config.toml
n_layer = 14
d_model = 512
n_experts = 128
experts_per_token = 8
d_expert = 32
d_shared_expert = 0
activation = "geglu"
moe_layers = [0, 1, 2, 3, 4, 5, 6, 7, 8, 9, 10, 11, 12, 13]
router_score = "softmax"
normalize_top_k = true
routed_scale = 2.5
balance_loss = 0.0199
balance_bias = false
router_z_loss = 0.001
router_noise = 0.1
init_std_router = 0.0334
lr_router = 0.000574
vocab_size = 8192
norm = "rmsnorm"
norm_eps = 1e-06
tie_embeddings = true
optimizer = "muon_variant"
lr = 0.00149
beta1 = 0.95
grad_clip = 1.0
batch_tokens = 131072
seq_len = 768
train_tokens = 578800000
steps = 4416
dataset = "wikipedia_en"
Below are experts of layer 3 (counted from 0) of a mixture-of-experts language model. Rows are named router (the router's row for the expert), gate (a neuron's input weights, with its number), up (a neuron's input weights, with its number) and show model dimensions 128-255. Each number is 50 + 10 x the weight over its row's rms, rounded and kept within 0 to 99.
After each expert's rows: "comes after" lists some tokens at least twice as common just before its tokens as in all text. This comes from a sample of Wikipedia text that the model never trained on. Tokens count by the router's weight.

# expert 96
router:39 40 55 49 51 40 43 39 52 39 46 57 51 64 63 44 55 65 34 48 58 67 49 52 46 37 38 75 48 46 52 59 48 48 65 58 42 64 40 41 51 58 50 44 49 51 38 52 52 58 52 35 61 70 56 59 76 46 58 52 47 50 36 44 58 58 43 48 57 66 74 48 51 55 46 39 38 59 66 35 49 61 50 54 49 51 45 76 59 54 35 52 61 42 58 54 44 45 44 33 57 60 43 61 37 41 43 48 56 56 64 45 56 53 52 61 52 53 51 27 66 57 32 49 57 51 67 46
gate0:56 39 49 43 42 50 53 54 42 39 62 51 65 44 53 57 72 40 20 55 26 59 58 54 51 37 67 33 43 36 68 52 39 54 58 44 46 64 32 47 62 45 46 45 54 58 46 45 58 40 46 65 49 61 71 61 51 51 45 49 38 55 39 35 39 39 41 56 49 43 48 62 39 41 50 49 43 54 37 40 56 63 49 65 54 59 50 61 42 50 39 43 57 49 53 45 64 48 60 52 54 49 41 52 40 56 41 54 48 22 38 35 53 67 62 60 62 48 42 49 49 41 58 73 40 41 52 56
up0:43 57 58 49 56 52 47 46 47 40 33 47 50 54 44 36 48 48 70 60 47 47 48 53 50 65 45 41 42 51 46 59 51 66 40 79 30 56 52 45 51 52 37 57 43 53 38 66 66 40 56 63 66 56 53 48 67 48 43 48 46 53 34 50 38 31 59 38 65 54 47 51 48 33 59 39 54 63 54 61 55 39 56 61 51 42 55 34 69 36 44 47 43 60 43 48 57 58 55 50 43 42 55 50 59 27 33 28 42 59 23 62 55 67 40 37 52 64 56 41 55 61 46 58 44 46 46 57
comes after: "\n", "-", "==", "″", ":", " •"

# expert 61
router:34 73 58 70 46 46 40 51 31 52 63 51 38 44 69 44 50 55 54 56 43 50 58 54 36 52 52 53 44 53 47 64 51 56 55 51 52 50 38 46 56 62 62 64 51 63 48 45 50 47 54 42 51 58 51 54 60 45 48 52 68 62 49 36 59 42 43 62 66 51 62 36 54 48 54 46 47 48 53 20 49 18 47 45 60 45 47 53 54 44 48 44 54 46 37 48 49 50 35 39 67 47 48 52 52 43 53 51 59 83 55 59 61 51 52 46 49 80 43 50 44 54 47 45 50 48 50 46
gate0:58 50 46 41 54 57 56 50 45 39 40 38 35 62 70 49 62 46 57 73 24 66 29 58 42 49 44 28 67 49 59 29 44 39 44 33 47 41 43 57 63 44 55 46 53 36 50 49 70 51 49 39 47 73 63 51 36 58 52 42 70 55 63 66 49 44 43 58 41 39 53 51 64 58 35 43 56 67 63 34 46 44 57 59 45 54 37 71 44 46 58 65 47 36 59 44 55 49 52 60 55 56 49 64 43 46 46 50 39 64 60 68 47 60 54 44 44 50 60 50 37 56 47 59 36 55 43 50
up0:34 44 53 64 44 34 61 55 66 49 46 52 45 32 49 60 66 52 51 40 70 39 56 32 62 47 58 56 49 52 45 53 52 61 61 40 50 50 50 43 53 57 54 40 39 54 52 48 57 55 50 49 70 56 33 48 56 61 54 46 48 53 43 54 24 47 41 56 44 65 66 36 65 36 53 45 48 52 60 44 38 58 48 55 32 55 47 46 56 38 54 54 56 43 51 66 65 46 33 58 52 45 39 45 48 55 65 41 43 36 60 62 42 36 43 50 67 53 52 48 48 49 48 41 40 47 43 30
comes after: "0", ")", "3", "4", "5", "6"

# expert 93
router:40 45 56 55 35 45 35 39 48 44 50 44 48 58 64 41 64 53 65 43 59 58 59 54 52 55 45 54 34 48 53 69 48 61 49 52 42 44 58 48 54 51 55 61 46 40 32 52 53 45 53 36 52 43 58 40 54 53 37 57 64 54 57 34 48 50 37 52 60 54 63 43 65 53 36 37 40 59 57 18 49 53 52 41 45 63 56 53 44 62 53 58 49 53 23 50 48 51 43 42 51 48 31 74 61 57 60 44 50 54 58 49 50 58 59 37 55 47 51 54 50 60 56 40 50 46 67 42
gate0:46 41 42 35 42 29 50 46 46 44 56 52 46 28 51 43 49 47 55 59 83 53 39 53 63 46 50 59 40 60 43 53 48 59 47 45 48 52 52 61 56 56 54 64 51 55 43 40 53 53 46 45 47 50 42 39 40 66 62 43 48 55 59 69 46 17 34 52 41 41 59 43 40 64 39 51 42 61 51 41 67 55 54 41 55 50 58 42 49 58 52 26 51 44 44 46 56 61 65 45 59 47 41 44 40 64 60 56 54 37 49 44 29 55 50 51 40 52 49 64 49 56 57 49 22 18 56 44
up0:78 40 57 46 70 69 60 35 51 62 42 60 56 43 66 59 67 62 46 66 40 57 60 54 50 34 43 45 78 47 58 43 46 63 54 44 44 32 53 51 67 46 40 58 41 47 60 32 41 62 48 47 54 55 47 55 47 39 44 51 48 40 54 38 49 46 56 68 58 50 37 60 51 42 38 35 61 42 56 46 54 42 57 30 62 37 30 52 39 61 41 53 62 49 55 46 61 50 42 43 61 65 58 31 43 50 46 44 33 27 51 59 59 41 48 52 61 69 36 40 64 53 69 56 56 51 48 45
comes after: "\n", ".", ")", " |", " =", "=="

# expert 104
router:45 47 44 43 43 47 35 39 36 43 48 50 41 52 57 45 55 58 52 64 55 62 74 32 23 54 24 59 33 43 73 66 67 65 49 51 42 40 48 49 49 46 58 65 50 54 54 44 39 52 37 37 55 54 42 48 40 57 47 48 55 53 38 40 49 52 65 64 54 64 52 44 44 57 39 51 37 55 53 41 38 34 33 51 51 50 48 71 54 51 39 61 27 41 52 65 51 32 36 48 63 71 40 66 55 61 35 37 73 79 53 43 57 57 69 48 50 68 54 50 62 56 45 41 34 51 50 51
gate0:55 56 62 47 48 56 76 46 54 53 37 45 41 58 54 55 49 54 64 43 31 51 57 61 48 37 50 58 47 53 35 41 56 63 45 50 58 29 56 50 55 51 36 55 30 51 50 53 47 47 50 55 56 46 40 71 50 43 65 50 40 58 52 55 76 55 43 43 56 46 29 67 53 45 52 55 68 51 55 54 52 50 48 51 62 60 51 49 40 26 43 39 60 54 40 38 55 35 35 58 60 48 56 52 60 50 53 58 44 65 40 58 56 58 67 47 49 37 46 51 35 40 52 59 46 31 71 61
up0:52 45 43 35 69 56 53 47 44 58 30 39 56 58 53 61 68 52 38 48 30 45 34 50 41 43 52 62 54 47 82 37 54 47 48 57 36 68 54 41 60 46 70 46 43 47 56 40 70 64 53 46 52 60 47 38 42 45 37 62 35 39 60 48 39 45 52 51 58 62 61 66 47 36 46 44 45 70 42 51 52 50 65 41 43 47 58 40 57 63 49 65 68 35 43 52 48 40 71 60 33 62 54 60 69 38 62 39 19 55 64 53 43 41 59 68 50 41 54 53 52 47 51 44 55 43 60 65
comes after: "2", "0", "1", "3", "4", "_"

# expert 60
router:39 60 49 65 45 49 43 40 47 52 65 50 41 61 43 37 44 54 52 59 40 60 59 28 47 35 34 46 46 53 59 66 62 64 44 66 48 48 48 44 70 58 58 46 57 54 49 66 53 41 51 36 53 60 51 39 43 38 62 57 56 68 20 34 77 44 53 56 54 43 52 45 64 57 37 30 26 66 64 51 43 64 38 45 49 49 64 53 53 59 43 61 47 44 35 46 32 35 34 44 56 52 44 55 60 42 45 45 54 65 46 63 57 70 59 49 40 68 32 51 52 66 60 39 31 68 60 57
gate0:58 46 45 45 54 49 49 52 38 39 41 57 48 51 40 59 55 46 52 64 49 43 41 54 70 45 56 53 43 46 21 56 55 64 53 46 33 47 41 36 33 57 31 51 49 36 42 52 49 70 44 48 52 67 49 45 45 50 37 54 44 55 58 45 70 49 47 43 43 65 49 49 53 70 45 40 30 67 55 61 47 61 60 59 44 52 49 52 41 35 45 57 51 41 56 65 50 46 62 55 39 32 47 64 43 46 37 69 54 52 49 51 51 56 25 45 58 42 66 47 34 37 53 71 46 53 46 63
up0:48 42 51 49 51 39 42 60 55 43 57 52 62 48 56 42 48 40 61 52 54 42 51 31 33 47 55 51 26 49 46 59 53 66 48 62 78 66 38 50 49 33 44 67 52 45 45 37 63 47 58 68 46 23 61 36 45 50 39 50 54 57 49 51 48 49 39 36 50 57 47 55 71 49 56 52 45 47 60 33 42 65 45 48 48 54 53 57 46 61 63 47 42 63 43 60 44 55 37 30 61 48 28 56 48 54 26 38 60 46 44 50 61 42 52 46 39 49 33 53 59 52 52 52 66 47 48 70
comes after: " the", " a", " was", " and", " to", " of"

# expert 94
router:36 49 47 40 57 47 52 58 61 51 41 35 46 53 53 42 55 53 59 46 44 52 69 47 54 45 38 45 56 44 60 76 43 49 43 61 44 47 48 37 53 77 59 58 48 42 44 60 34 39 46 47 48 69 40 46 59 48 57 57 47 59 60 45 59 38 62 66 42 72 52 47 67 52 39 43 41 56 51 43 71 38 43 44 48 55 55 52 53 64 29 65 35 37 47 63 41 53 35 54 57 56 35 47 53 61 40 42 70 58 48 26 57 45 47 61 36 60 39 39 56 57 69 52 48 61 44 46
gate0:28 55 56 43 61 40 47 50 72 55 32 43 46 53 63 48 39 42 48 37 50 57 58 52 43 40 45 56 59 46 64 36 52 31 37 54 45 57 47 47 58 57 53 54 59 65 43 55 51 54 37 53 71 63 50 55 55 59 50 41 53 58 46 66 56 50 63 34 56 35 37 44 58 54 27 46 51 55 50 58 30 45 48 65 58 58 45 73 55 41 55 47 39 42 48 50 48 44 61 47 41 43 47 50 50 52 41 73 54 39 44 61 50 48 49 55 43 55 38 39 69 34 45 71 33 32 64 53
up0:52 57 45 46 53 47 55 51 45 55 56 37 28 51 28 45 42 48 55 43 32 49 45 45 50 57 59 52 51 34 51 33 57 55 49 30 44 67 45 45 57 43 39 56 79 40 60 39 64 61 67 43 40 46 56 60 33 59 52 41 61 50 54 33 62 44 59 54 43 49 45 61 44 55 52 34 58 61 66 48 46 57 65 45 65 47 55 65 61 56 51 39 54 48 44 35 59 52 48 51 67 37 46 70 46 56 36 52 30 54 47 49 40 42 57 43 62 39 54 71 63 57 65 42 54 69 48 44
comes after: ",", "s", ")", "),", "\"", "ers"

# expert 22
router:48 66 76 50 52 38 44 57 42 47 49 54 57 44 59 41 57 59 58 47 55 50 77 50 51 59 44 50 53 55 58 74 50 66 57 47 44 50 58 46 45 38 56 53 56 63 48 55 40 20 45 43 48 43 54 45 38 29 43 70 50 51 38 27 48 47 47 59 69 44 49 50 53 63 56 47 41 50 54 52 59 56 54 31 46 42 53 45 54 51 39 60 50 47 56 53 37 34 34 31 57 77 37 60 65 44 55 43 58 53 60 50 69 47 50 57 55 54 39 54 39 63 43 57 58 75 50 40
gate0:41 69 54 60 49 49 48 35 39 47 68 61 44 52 58 57 58 57 50 53 68 34 38 36 62 56 51 67 51 63 45 44 53 57 46 54 54 48 37 65 47 68 44 41 53 59 25 50 41 56 44 44 50 47 77 74 41 56 53 71 42 49 49 48 44 65 46 29 41 41 51 60 48 60 59 51 54 58 32 58 42 46 41 59 43 44 56 46 47 46 63 47 64 50 47 65 57 45 47 49 51 33 45 70 62 65 48 56 53 32 56 48 45 55 33 40 41 39 50 35 64 46 46 65 46 43 63 65
up0:36 44 58 58 59 44 41 49 57 40 59 74 59 62 59 43 48 53 40 47 45 41 43 49 62 48 40 68 35 42 43 58 53 61 49 46 59 60 64 44 50 56 62 29 46 55 40 52 36 54 29 58 55 48 53 47 78 50 35 40 47 34 54 56 52 52 33 66 57 48 55 46 48 25 63 53 52 40 27 62 42 38 57 48 42 51 56 50 58 57 49 55 43 48 43 59 59 48 50 50 31 46 58 59 48 49 57 51 66 32 64 53 45 37 38 52 47 46 66 48 60 26 46 60 36 51 45 49
comes after: " |", "|", ";", ",", ":", " in"

# expert 77
router:31 64 52 55 38 36 37 44 46 49 49 38 47 65 51 50 64 45 56 46 45 68 51 60 40 53 46 55 42 57 57 51 55 57 55 51 52 50 35 52 52 40 57 44 53 42 41 37 55 38 40 47 52 45 47 50 48 45 55 59 61 54 37 33 62 50 64 45 56 71 57 59 46 56 33 34 34 57 60 41 64 46 53 54 64 55 55 59 63 76 47 55 51 46 52 56 48 45 37 40 67 57 40 65 63 46 39 39 44 68 64 52 58 61 44 56 46 46 51 36 63 50 52 47 48 64 42 50
gate0:40 45 40 62 45 41 39 52 42 47 48 47 85 45 34 52 39 36 37 50 57 55 71 45 47 59 55 42 55 43 34 43 49 50 45 55 42 35 42 76 41 40 49 40 57 51 55 51 39 48 46 41 56 46 47 41 34 41 37 53 56 62 38 50 43 37 40 48 50 51 57 34 45 62 50 51 51 31 54 42 59 57 47 51 44 51 63 40 45 40 71 60 43 47 54 53 50 68 41 45 38 56 42 62 62 56 56 47 41 38 47 57 54 75 66 40 24 48 33 41 49 47 53 43 69 47 60 41
up0:54 56 46 74 47 45 60 57 55 53 57 55 46 72 56 51 56 52 50 45 65 35 38 53 45 40 39 48 57 44 59 67 44 37 61 48 53 60 33 50 60 48 52 50 53 37 55 40 40 55 68 45 73 44 34 51 46 66 54 48 49 52 45 57 67 62 49 44 45 36 44 53 54 72 52 56 63 59 64 42 49 36 58 53 59 56 16 63 48 50 69 55 47 49 56 60 46 44 32 55 55 66 45 77 59 45 54 46 60 62 56 47 52 58 60 50 48 46 60 65 51 40 71 72 53 36 58 41
comes after: " |", ";", "|", "-", ":", " The"

# expert 7
router:51 57 60 59 50 36 51 54 36 53 52 43 46 44 47 37 60 52 64 64 54 73 73 62 52 42 45 45 58 53 68 57 37 55 45 56 62 70 44 58 51 56 53 62 63 33 41 52 51 47 39 32 53 47 62 50 44 34 59 72 52 49 51 37 45 56 52 48 64 47 46 70 57 42 44 44 46 56 52 45 64 54 59 37 46 40 64 70 50 61 54 68 44 44 46 54 45 36 43 32 50 57 38 47 52 61 63 33 57 49 68 41 73 52 56 56 50 43 49 42 49 67 48 42 63 57 42 74
gate0:58 38 38 48 48 48 39 33 61 48 59 48 50 52 48 65 40 58 50 62 41 47 45 47 48 55 44 39 78 57 63 57 47 56 57 56 60 61 43 59 55 54 49 43 66 60 55 41 38 52 50 57 33 43 44 50 50 57 47 51 69 42 61 66 50 54 51 49 44 62 42 56 53 55 52 51 56 44 48 55 35 45 53 46 51 52 40 54 46 41 52 57 45 56 56 58 49 51 41 74 52 45 48 42 62 54 44 53 48 57 29 60 53 51 54 72 55 39 42 64 42 44 42 58 47 52 54 60
up0:25 58 50 55 56 39 37 44 56 58 48 43 64 35 47 49 62 43 65 58 52 64 53 55 52 62 45 42 42 57 42 54 55 61 49 78 65 48 34 52 53 61 56 45 59 63 42 60 45 45 41 60 65 47 48 55 44 48 64 79 43 49 40 42 47 56 52 53 58 57 46 59 46 65 59 54 54 17 43 43 55 52 38 55 49 64 53 49 55 46 50 38 38 51 41 37 43 52 53 57 50 39 60 40 39 60 54 54 51 31 51 59 62 44 45 49 62 55 40 41 51 57 52 55 47 50 48 58
comes after: " |", " the", "|", ";", " a", ":"

# expert 64
router:53 69 61 75 26 50 39 45 57 35 42 35 33 45 61 26 63 48 50 51 56 47 71 42 34 57 37 64 44 41 88 53 58 61 67 46 46 62 50 44 53 51 52 47 45 61 45 73 36 55 42 44 50 41 47 44 57 49 40 51 51 61 38 49 51 65 48 44 45 43 42 37 50 60 57 53 32 45 64 43 53 36 43 43 53 47 59 58 56 59 38 47 44 34 52 42 55 39 29 42 61 65 41 56 63 54 37 49 60 79 51 61 50 47 50 42 50 60 56 54 60 46 46 49 55 67 78 40
gate0:58 52 52 50 53 37 34 36 46 58 34 46 51 42 65 40 47 41 59 34 65 56 78 44 39 54 49 52 41 53 36 46 51 54 31 68 41 28 59 39 59 60 46 39 58 54 36 40 13 47 37 33 48 66 63 59 51 64 38 56 44 50 60 52 47 64 40 38 39 51 68 43 57 58 39 58 42 39 51 55 49 43 48 60 55 41 57 62 39 59 36 50 45 37 46 49 32 23 54 69 59 48 39 51 79 48 55 44 49 61 47 52 45 49 55 56 40 39 60 34 47 25 54 47 51 44 57 65
up0:65 32 36 43 57 64 37 50 55 55 43 47 56 56 48 36 61 63 34 41 53 60 40 55 55 43 48 41 46 31 25 59 45 66 48 45 71 64 56 47 47 72 52 50 52 56 39 47 54 63 49 52 35 66 55 64 68 64 65 36 45 49 41 63 58 41 46 51 50 58 38 28 38 54 37 36 35 56 42 38 55 48 64 49 44 48 39 62 41 47 44 63 57 43 43 57 31 51 40 30 48 53 41 47 35 40 44 48 38 52 51 54 47 61 45 44 55 34 52 41 64 58 47 46 49 53 46 56
comes after: " ", "0", "–", " (", "1", "9"

# expert 54
router:45 54 57 61 30 40 39 59 38 45 58 56 52 48 54 41 67 62 49 63 52 63 62 51 31 42 37 40 31 37 55 50 52 59 45 58 66 49 37 37 52 38 49 55 62 29 38 46 60 49 41 53 65 47 49 41 46 45 68 62 53 47 31 42 55 74 44 38 58 62 58 63 57 45 55 41 30 49 66 43 49 31 45 28 62 50 68 63 51 59 45 56 35 41 26 59 46 42 47 49 33 65 31 59 65 46 37 43 57 53 62 27 55 46 56 66 40 61 55 53 63 46 58 50 48 55 59 48
gate0:60 42 50 54 46 50 54 46 45 51 47 58 66 36 53 45 53 54 57 53 55 40 30 60 54 39 53 43 65 53 30 39 38 31 35 47 59 53 60 68 60 55 51 53 36 53 54 46 49 52 70 54 61 38 60 72 55 54 56 48 56 63 70 46 45 56 61 50 42 55 65 31 50 56 47 43 49 33 38 44 39 37 43 48 46 50 45 60 44 65 64 37 57 33 44 57 35 63 49 39 61 41 39 53 62 50 38 60 57 54 44 49 51 68 60 50 56 55 57 53 44 48 55 46 55 55 49 70
up0:40 45 37 51 63 53 52 54 39 58 46 52 54 62 49 65 37 57 49 43 57 53 49 45 45 58 20 49 63 43 34 52 58 51 49 54 65 51 61 35 52 59 58 56 43 60 39 69 69 61 55 54 40 34 44 51 57 66 31 65 47 52 47 53 44 43 30 53 63 57 47 53 56 44 46 59 38 34 43 41 48 41 45 51 38 40 49 45 45 52 57 30 36 48 51 49 68 50 53 67 40 38 52 52 56 42 39 47 52 67 42 57 66 32 53 58 50 57 59 68 47 62 57 57 34 48 47 22
comes after: " |", "-", " and", " of", ":", " by"

# expert 107
router:31 73 52 59 55 44 47 49 42 49 65 55 52 55 63 47 37 61 35 60 56 61 51 33 58 54 48 49 55 45 62 67 47 66 50 53 40 35 55 46 47 48 58 46 56 55 57 61 39 37 49 41 50 48 58 39 40 44 32 51 68 37 46 38 45 41 44 38 48 72 51 44 48 45 42 53 38 49 51 54 57 37 56 44 47 40 63 47 57 46 55 58 55 40 59 50 36 30 39 38 50 58 54 54 64 64 43 38 51 63 51 48 60 51 51 53 38 65 37 50 46 52 58 48 45 49 50 39
gate0:53 68 53 57 48 55 46 55 53 66 64 57 34 43 43 48 33 37 43 65 51 56 61 46 43 68 70 67 48 46 48 38 40 48 47 50 54 42 45 49 67 32 37 48 62 50 48 54 63 50 45 48 38 48 42 43 45 35 47 41 46 56 53 49 72 44 43 31 70 34 47 53 40 49 37 53 51 77 51 43 42 44 48 54 55 59 57 48 54 56 42 43 70 26 44 59 59 51 26 56 49 51 54 60 24 42 50 50 59 56 49 53 60 34 61 34 43 55 59 40 55 67 57 34 33 66 55 64
up0:56 51 46 47 56 48 56 48 41 41 43 57 57 45 47 40 56 37 47 47 33 45 48 43 52 38 48 63 53 26 59 69 59 57 40 40 44 42 77 48 46 37 45 35 44 61 43 60 60 50 48 36 64 60 60 51 57 53 51 40 71 58 56 49 36 47 61 24 32 49 71 46 55 33 33 28 42 46 65 41 47 55 54 48 52 60 64 64 73 47 53 48 48 57 51 60 24 72 43 59 33 66 34 57 59 40 47 60 55 57 66 47 53 52 58 56 60 61 52 45 44 35 37 55 29 41 50 40
comes after: " ", " \"", " (", "-", "phon", " Po"

# expert 119
router:42 53 47 51 44 34 33 37 43 45 60 43 60 57 75 42 57 56 68 62 47 66 50 32 53 63 45 54 29 38 61 59 30 65 64 50 46 47 43 32 47 60 65 59 51 51 55 56 40 33 50 36 65 47 64 48 41 44 53 66 59 46 49 40 67 70 51 60 59 66 60 59 58 49 42 40 54 48 68 38 51 42 51 35 59 55 59 58 55 64 40 48 44 48 50 57 52 43 37 50 55 45 42 59 48 55 23 36 49 60 57 44 51 57 59 72 47 40 45 41 49 60 57 50 63 51 54 51
gate0:63 39 45 64 73 44 56 61 55 41 72 44 49 43 62 56 53 49 57 44 43 53 48 46 71 50 61 60 40 42 54 45 52 62 54 58 55 50 25 36 68 53 43 60 65 40 52 38 50 41 25 46 61 38 56 51 60 52 58 69 47 54 62 32 58 43 47 56 68 57 45 56 56 37 52 48 44 49 46 48 48 50 43 32 63 64 49 49 47 56 60 67 72 54 40 34 58 53 55 54 58 49 48 61 51 43 37 45 52 51 49 34 46 35 52 59 42 54 60 58 29 52 52 52 28 22 70 56
up0:41 56 62 26 56 34 61 54 44 46 39 50 49 50 63 49 64 43 51 41 49 33 47 54 35 45 45 56 37 39 59 48 22 62 72 23 36 52 55 59 58 49 60 54 54 37 59 54 31 57 57 63 52 61 34 41 37 58 57 47 77 49 38 68 56 50 49 59 33 50 56 47 61 52 55 53 44 39 53 44 48 50 55 58 49 40 33 47 40 58 42 27 72 70 57 52 39 47 48 55 67 53 60 41 45 38 47 32 50 62 38 37 50 55 64 68 70 34 55 46 46 54 45 46 73 37 65 28
comes after: " |", ",", ".", " the", "-", " of"

# expert 89
router:34 60 65 60 52 29 54 55 53 46 33 49 44 56 58 46 46 47 48 50 63 52 67 44 40 65 46 54 62 57 68 57 49 65 56 56 55 52 61 55 50 56 63 58 49 58 45 52 40 29 47 39 55 58 46 37 54 36 45 62 41 54 34 37 54 38 40 52 54 55 43 56 53 57 52 45 26 46 53 51 54 41 49 41 57 49 61 43 58 48 45 47 54 39 60 44 28 20 22 47 65 68 56 48 63 51 49 36 46 63 69 45 62 47 46 64 57 47 51 39 47 70 40 49 64 84 46 46
gate0:41 40 52 49 46 45 40 53 48 40 48 45 63 57 52 48 37 49 41 45 59 49 52 57 40 55 31 74 44 58 46 35 50 46 65 55 42 55 26 57 30 41 59 41 36 59 40 38 50 52 58 53 46 51 42 44 50 53 33 46 48 60 53 38 59 60 51 46 55 43 59 46 44 48 45 56 58 58 56 58 46 65 66 58 48 45 63 40 16 50 69 48 28 41 56 40 50 44 33 50 57 53 49 53 40 55 21 49 57 64 57 47 51 55 44 64 61 47 52 56 57 50 56 41 58 34 60 45
up0:58 54 62 55 56 50 59 63 54 45 57 58 51 48 60 44 65 61 51 50 36 47 46 53 64 63 54 35 56 48 53 49 39 49 17 43 40 54 56 65 52 59 41 58 60 61 49 65 48 39 56 38 48 44 73 51 43 59 48 62 52 50 45 52 45 61 39 47 55 54 47 56 63 53 57 50 43 46 44 45 52 48 53 33 60 60 53 57 55 54 26 41 50 60 50 56 54 53 66 44 30 35 65 39 62 46 51 58 35 43 38 47 47 40 47 53 53 40 42 56 35 59 59 41 39 55 41 54
comes after: " |", "|", ",", ";", " the", " in"

# expert 122
router:41 51 50 57 53 51 36 53 30 44 53 49 42 63 62 36 67 69 48 51 41 48 61 42 37 44 51 61 47 40 71 60 58 48 73 55 46 63 39 43 46 57 59 67 67 57 47 34 56 39 49 37 58 43 61 50 61 44 50 61 51 46 38 48 54 51 49 53 38 45 64 43 72 43 57 39 33 65 51 44 57 49 45 41 51 56 47 44 63 49 49 63 37 46 42 58 44 34 47 30 62 66 39 60 54 45 60 42 56 57 51 42 59 52 50 45 51 51 41 53 60 60 49 52 62 51 53 42
gate0:56 46 61 42 67 65 48 73 45 32 45 47 43 57 58 39 57 52 48 55 44 37 40 59 47 38 39 60 35 53 63 43 55 29 67 43 48 54 46 66 48 52 57 40 50 53 58 48 54 60 52 53 43 61 51 44 61 52 55 57 42 50 43 66 44 48 55 51 44 40 54 48 52 62 39 52 39 65 49 49 46 48 34 42 36 39 41 45 61 52 64 50 52 50 43 56 58 51 57 21 56 58 59 28 43 49 76 44 55 43 54 55 47 41 69 58 53 45 63 43 46 49 52 57 63 58 50 36
up0:41 44 55 46 52 38 30 76 46 50 71 24 57 50 48 63 55 58 49 40 45 49 49 48 36 54 30 43 39 52 52 42 38 49 57 56 62 56 47 55 54 59 61 53 28 39 58 38 53 73 42 51 56 57 55 51 68 55 61 43 52 47 61 64 49 47 63 63 43 72 50 52 53 24 55 49 38 41 51 44 24 60 54 60 55 57 31 56 55 48 49 47 46 55 54 46 72 36 58 49 67 54 54 32 47 53 58 52 43 34 64 43 52 55 43 38 48 48 67 39 42 28 56 49 53 53 39 40
comes after: "-", ":", ",", " of", " the", "|"

# expert 47
router:43 49 57 49 46 51 32 44 55 47 42 52 29 51 74 52 59 62 51 46 51 73 62 25 60 59 41 68 54 44 50 81 54 58 62 59 42 44 47 50 50 52 46 52 43 46 16 53 48 43 47 51 85 46 56 57 62 54 42 49 66 58 47 43 86 41 48 64 58 54 42 57 45 59 48 42 42 49 47 44 57 58 47 49 47 67 56 50 50 46 54 52 50 57 41 63 45 50 40 44 65 55 51 61 54 59 59 53 46 56 54 47 43 82 61 50 39 49 46 45 46 48 47 30 52 69 46 55
gate0:57 45 44 46 51 50 45 56 31 63 47 47 58 48 57 41 46 44 42 49 62 52 55 59 62 60 48 48 53 62 63 57 51 52 50 67 47 67 50 37 49 29 15 47 68 59 55 30 58 58 28 56 59 62 55 50 52 54 63 61 65 46 37 33 56 39 39 53 62 61 62 47 26 55 53 57 55 43 58 38 51 51 44 60 60 50 45 51 35 56 43 50 63 38 61 66 33 62 31 26 48 60 65 49 42 63 49 63 60 54 47 37 50 42 27 36 68 43 52 56 63 39 36 47 60 60 49 45
up0:31 38 50 50 55 61 54 37 48 64 59 42 49 79 46 40 56 50 45 43 43 46 60 54 45 47 41 58 36 45 42 56 71 49 42 63 48 67 55 61 54 50 50 20 47 55 55 49 58 56 42 61 65 69 49 52 42 53 42 42 40 36 52 57 60 37 39 51 51 61 55 58 36 45 46 61 65 47 63 51 48 41 47 42 46 45 43 45 45 43 41 56 57 56 43 45 63 46 58 41 46 61 53 51 45 41 55 48 48 36 73 58 40 65 59 31 61 50 58 42 58 39 51 52 45 35 55 64
comes after: "s", "3", " No", "5", "4", "6"

# expert 19
router:46 47 44 61 47 49 44 48 32 41 44 32 31 57 61 41 60 55 47 61 39 50 63 49 39 32 32 59 51 40 71 54 64 56 43 55 36 46 41 55 42 67 50 60 54 46 36 43 40 56 36 48 57 62 45 50 55 55 40 52 65 55 34 48 43 36 40 63 57 58 49 41 38 59 49 51 46 47 50 51 32 41 43 48 59 41 48 55 70 47 47 61 47 33 39 57 42 26 31 28 59 64 41 50 46 54 60 40 56 64 67 50 46 67 60 46 54 53 43 49 58 67 40 49 48 53 52 41
gate0:27 39 57 60 45 54 47 36 53 63 50 27 67 51 62 66 55 52 46 49 64 51 45 46 54 48 57 50 52 40 56 46 57 38 43 42 59 57 52 57 41 67 37 64 65 18 56 58 67 61 43 57 75 65 64 47 65 60 77 51 45 40 44 43 52 63 60 48 49 30 49 48 59 61 45 53 18 37 55 53 48 55 55 56 60 46 48 50 42 47 51 49 61 40 45 48 50 51 33 47 48 42 44 55 52 47 54 48 44 48 46 52 61 20 40 37 35 56 60 46 65 50 68 58 56 42 43 46
up0:48 58 42 37 40 49 58 46 45 44 58 33 64 31 59 56 52 45 32 50 43 60 49 58 57 39 54 44 51 48 39 62 55 53 47 54 64 57 60 44 56 61 56 52 31 51 48 63 52 37 50 38 51 39 52 61 43 54 61 44 53 57 42 57 42 52 62 55 46 42 28 54 57 59 75 33 58 42 52 39 53 53 37 51 60 51 41 53 44 35 46 41 55 54 66 60 45 48 64 28 50 43 52 53 49 47 57 49 36 64 43 44 54 48 63 57 60 56 52 54 42 52 63 49 49 47 51 40
comes after: "1", "2", "3", "0", "4", "7"